config = dict(
    normalize_top_k=False,
    norm='layernorm',
    init='normal',
    init_std_down=0.0689,
)
Below are experts of layer 8 (counted from 0) of a mixture-of-experts language model. Rows are named router (the router's row for the expert) and show model dimensions 0-191. Each number is 200 + 30 x the weight over its row's rms, rounded and kept within 0 to 999.
After each expert's rows: "gets" lists some tokens that make up at least twice as much of what it gets as of all text; "mostly gets" lists some tokens that are sent to it at least half of the time. This comes from a sample of Wikipedia text that the model never trained on. Tokens count by the router's weight.

# expert 10
router,176,212,171,208,211,185,213,196,213,229,242,191,226,247,211,220,218,191,160,179,192,136,183,173,215,178,149,161,141,173,241,193,194,225,156,146,179,178,210,189,207,222,189,213,188,186,169,260,244,230,205,184,154,201,172,146,183,234,193,173,186,207,206,198,167,182,170,220,149,246,201,184,239,200,203,208,189,147,200,211,218,170,207,210,169,258,159,143,237,236,191,153,140,155,157,186,174,214,178,172,206,236,123,180,195,182,201,181,226,142,224,162,152,151,252,230,233,206,231,266,224,172,193,162,230,203,217,209,228,194,249,214,224,188,207,166,185,186,169,208,191,208,218,193,187,219,232,224,203,154,242,200,105,231,174,219,196,235,176,166,211,176,207,178,196,187,213,203,223,177,235,224,135,263,191,174,173,224,214,173,229,188,199,150,182,239,160,206,198,224,204,187
gets: " the", " a", " The", "s", " his", "The"
mostly gets: " American", " new", " public", " British", " German", " national"

# expert 8
router,183,224,170,152,153,222,238,222,219,197,262,168,180,203,233,222,213,156,225,212,247,154,177,234,227,192,185,200,190,170,188,155,194,205,159,165,200,186,226,218,195,267,184,185,220,169,219,223,182,181,234,187,160,206,215,232,174,207,200,200,213,263,208,218,161,203,177,241,175,183,231,188,203,225,211,221,218,148,266,157,257,191,176,186,169,167,206,210,272,249,222,195,145,184,189,226,152,245,200,239,201,203,243,150,224,216,236,152,234,170,174,205,215,169,235,182,234,217,170,261,196,154,202,147,218,202,210,216,199,225,201,233,259,180,228,275,203,224,212,221,177,238,178,198,201,194,186,222,161,205,183,182,135,180,182,268,156,187,184,159,189,203,191,151,157,164,217,209,159,242,188,221,177,207,198,233,191,226,175,172,189,157,233,133,180,213,189,182,181,223,189,185
gets: "0", "9", " season", "8", " film", "4"
mostly gets: " album", " song", " season", " released", " game", " died"

# expert 3
router,200,224,190,172,234,231,203,208,243,178,226,201,206,242,192,220,221,135,169,230,267,202,244,259,238,227,208,185,224,136,186,180,183,192,204,158,189,236,231,205,231,233,160,210,202,179,215,195,213,206,191,194,202,197,211,183,150,214,192,192,176,197,240,224,171,180,166,201,182,207,233,175,220,191,189,258,163,197,191,161,273,213,214,216,208,171,207,230,226,205,118,223,193,164,163,220,173,202,192,188,240,220,187,201,180,214,282,208,252,168,224,177,206,158,221,217,185,231,254,199,243,180,209,196,236,214,239,188,201,219,213,202,265,206,231,213,183,182,202,206,190,270,180,201,214,221,250,218,209,179,203,204,169,259,207,222,197,198,235,159,227,166,200,132,195,203,217,256,213,178,255,190,228,191,191,230,217,195,146,149,173,137,235,157,171,247,155,203,123,189,189,147
gets: "–", ":", "-", "/", " (", "°"
mostly gets: "–", " $", "′", "/", "_{", "^{"

# expert 14
router,246,224,186,192,152,258,205,232,186,198,181,156,209,208,231,208,210,194,161,203,192,151,224,249,213,258,182,189,218,206,224,199,182,215,143,227,156,177,253,200,170,235,147,234,196,188,190,219,228,204,176,135,193,186,198,212,177,214,230,168,199,190,202,192,131,182,193,200,167,222,246,155,232,200,213,250,112,156,251,152,217,197,213,199,176,192,202,203,221,217,165,184,178,196,132,197,159,165,259,144,259,186,171,173,170,218,200,167,225,166,159,130,227,188,232,180,183,158,190,217,215,190,199,186,207,222,221,220,194,173,206,263,199,182,257,228,171,176,249,200,188,253,178,169,207,233,231,230,151,139,208,177,120,243,180,219,194,222,192,201,225,199,199,182,179,185,209,231,230,209,171,246,199,211,178,178,231,207,226,163,203,193,213,171,195,183,153,177,205,178,191,178
gets: " and", " was", " is", ",", " were", " as"
mostly gets: " and", " was", " became", " being", " been", " then"

# expert 9
router,186,197,187,217,165,216,172,237,200,232,173,128,212,197,263,195,252,206,180,222,283,201,202,241,233,250,110,185,205,204,221,228,141,200,141,193,187,148,208,194,221,199,153,204,201,187,165,242,197,261,199,162,176,166,187,200,142,188,242,211,172,223,205,246,193,187,161,212,206,255,224,153,228,246,201,236,162,202,205,192,242,203,248,210,192,213,203,211,205,213,143,189,161,189,179,217,171,180,199,146,244,184,177,197,215,225,181,148,202,146,212,206,214,176,240,188,239,216,174,233,208,220,197,144,229,213,217,211,210,207,191,237,232,162,232,193,165,199,234,218,192,226,161,160,224,204,220,228,160,153,183,210,119,215,182,225,147,262,214,176,202,204,205,192,177,210,199,207,215,220,222,249,190,241,141,155,188,219,201,174,185,205,199,163,201,212,193,250,188,216,167,195
gets: ".", "\n", " he", " \"", " He", " that"
mostly gets: " who", " he", " she", " they", " This", "\"."

# expert 12
router,189,192,161,161,215,220,194,191,228,216,212,167,214,206,234,189,201,216,191,231,253,129,241,219,212,242,196,208,168,197,155,190,217,219,172,220,182,159,184,180,194,203,168,171,262,240,189,202,238,208,222,162,210,194,192,143,180,162,217,171,174,224,200,226,229,189,185,223,200,218,238,153,232,217,185,210,143,165,260,211,214,202,260,242,138,193,204,144,282,222,160,203,171,193,191,222,154,169,258,199,247,204,138,198,198,195,263,166,263,201,191,192,158,172,231,246,182,202,178,184,245,143,158,210,245,243,187,222,223,190,188,205,190,192,217,213,220,146,210,226,210,240,211,154,230,241,224,175,182,158,218,232,207,192,209,222,229,219,208,229,238,158,242,221,173,188,247,254,214,220,221,226,205,256,164,174,156,189,196,174,240,174,191,167,201,200,181,185,168,203,230,194
gets: " A", " (", " U", " Al", " S", " St"
mostly gets: " Al", " U", " al", " Ar", " San", " El"

# expert 0
router,188,245,201,173,156,206,221,204,222,256,199,150,181,179,190,240,232,208,226,215,272,165,218,208,172,216,166,207,220,181,197,186,232,153,162,178,224,170,260,229,216,218,202,174,226,158,193,226,234,179,263,256,203,212,165,191,141,188,236,203,184,268,187,232,211,189,206,226,169,229,192,210,241,224,197,218,193,166,229,189,226,199,252,202,195,186,187,196,208,205,189,201,206,132,220,209,175,174,172,179,262,185,201,189,235,173,230,195,237,182,263,212,263,167,229,198,194,188,173,212,218,166,96,173,230,150,211,210,196,225,220,206,217,204,219,199,189,200,261,180,167,240,213,174,215,179,179,147,231,210,215,189,118,163,178,196,186,250,187,192,220,249,195,191,192,183,186,178,205,162,179,242,178,222,206,178,201,200,232,157,248,138,250,156,189,180,195,212,135,188,220,204
gets: "\n", ")", "==", " ==", "\"", "==="
mostly gets: " ==", ")", " ===", "|---|---|---|---|---|", "|---|---|---|---|", " JPL"

# expert 4
router,181,196,150,151,160,223,202,193,235,260,227,193,193,228,242,219,223,147,209,228,175,156,221,235,200,256,208,216,226,137,201,175,187,232,140,171,219,156,233,155,260,230,190,232,200,185,198,236,224,228,224,197,233,199,198,173,169,231,177,173,144,274,210,162,146,194,198,238,163,244,197,155,192,214,183,261,146,165,256,169,177,174,209,222,167,233,167,178,221,220,186,153,187,189,176,205,197,167,246,211,233,177,194,183,223,189,213,187,223,159,212,201,246,236,242,183,185,178,220,291,216,198,177,175,224,206,216,201,246,227,232,200,246,210,249,224,165,197,241,200,227,203,128,166,195,229,215,164,200,189,200,228,182,199,192,237,173,200,195,163,225,183,218,188,151,189,223,225,216,221,233,213,194,224,197,192,171,225,198,193,198,192,181,176,161,243,146,214,212,178,147,206
gets: " of", " in", " to", " for", " with", " on"
mostly gets: " between", " during", " under", " for", " with", " against"

# expert 2
router,192,232,237,200,244,249,243,210,213,253,272,184,234,170,208,228,226,194,225,169,202,211,188,201,198,244,183,120,179,142,202,174,199,212,181,109,173,180,223,203,273,240,148,161,224,227,205,212,221,163,210,228,218,220,187,196,138,177,242,198,190,194,214,220,180,165,201,171,208,212,230,189,204,250,222,272,192,225,197,204,220,233,201,200,176,191,186,221,190,212,229,190,145,149,172,207,178,210,166,199,253,189,151,194,187,223,257,202,240,177,214,185,218,192,261,181,218,172,168,249,238,198,125,216,215,212,202,256,226,193,202,208,170,225,205,195,212,172,208,182,181,267,149,186,206,183,172,235,204,185,209,173,182,176,201,203,185,183,178,206,173,193,162,161,163,170,213,254,199,194,184,220,209,184,148,219,172,236,238,192,239,202,205,208,218,238,206,231,109,199,179,181
gets: "0", " |", "5", "3", "6", "7"
mostly gets: " million", " MPC", " sq", " mm", " Apps", "sq"

# expert 13
router,145,206,206,204,205,193,209,256,173,235,197,228,208,233,213,221,270,180,174,176,205,224,198,226,224,208,163,210,206,173,212,193,237,223,192,204,198,154,210,208,230,229,221,201,224,141,190,223,218,198,193,172,183,183,195,181,168,271,164,242,218,218,255,191,167,152,161,175,188,170,249,208,226,187,171,204,179,180,219,213,213,209,156,182,210,255,192,206,239,171,199,222,162,162,158,233,157,198,227,146,230,199,163,222,204,189,160,206,182,145,234,174,267,205,214,220,216,208,158,267,225,135,182,208,240,222,247,198,232,188,224,217,202,170,212,170,178,262,204,199,169,214,141,173,210,268,222,211,185,158,237,192,130,209,250,228,162,195,184,156,224,183,199,163,135,185,257,217,198,249,245,232,175,171,214,143,182,228,216,207,192,179,190,194,172,256,190,228,184,206,197,202
gets: " ", "th", " first", "1", " second", " one"
mostly gets: " second", "th", " first", " third", " top", " each"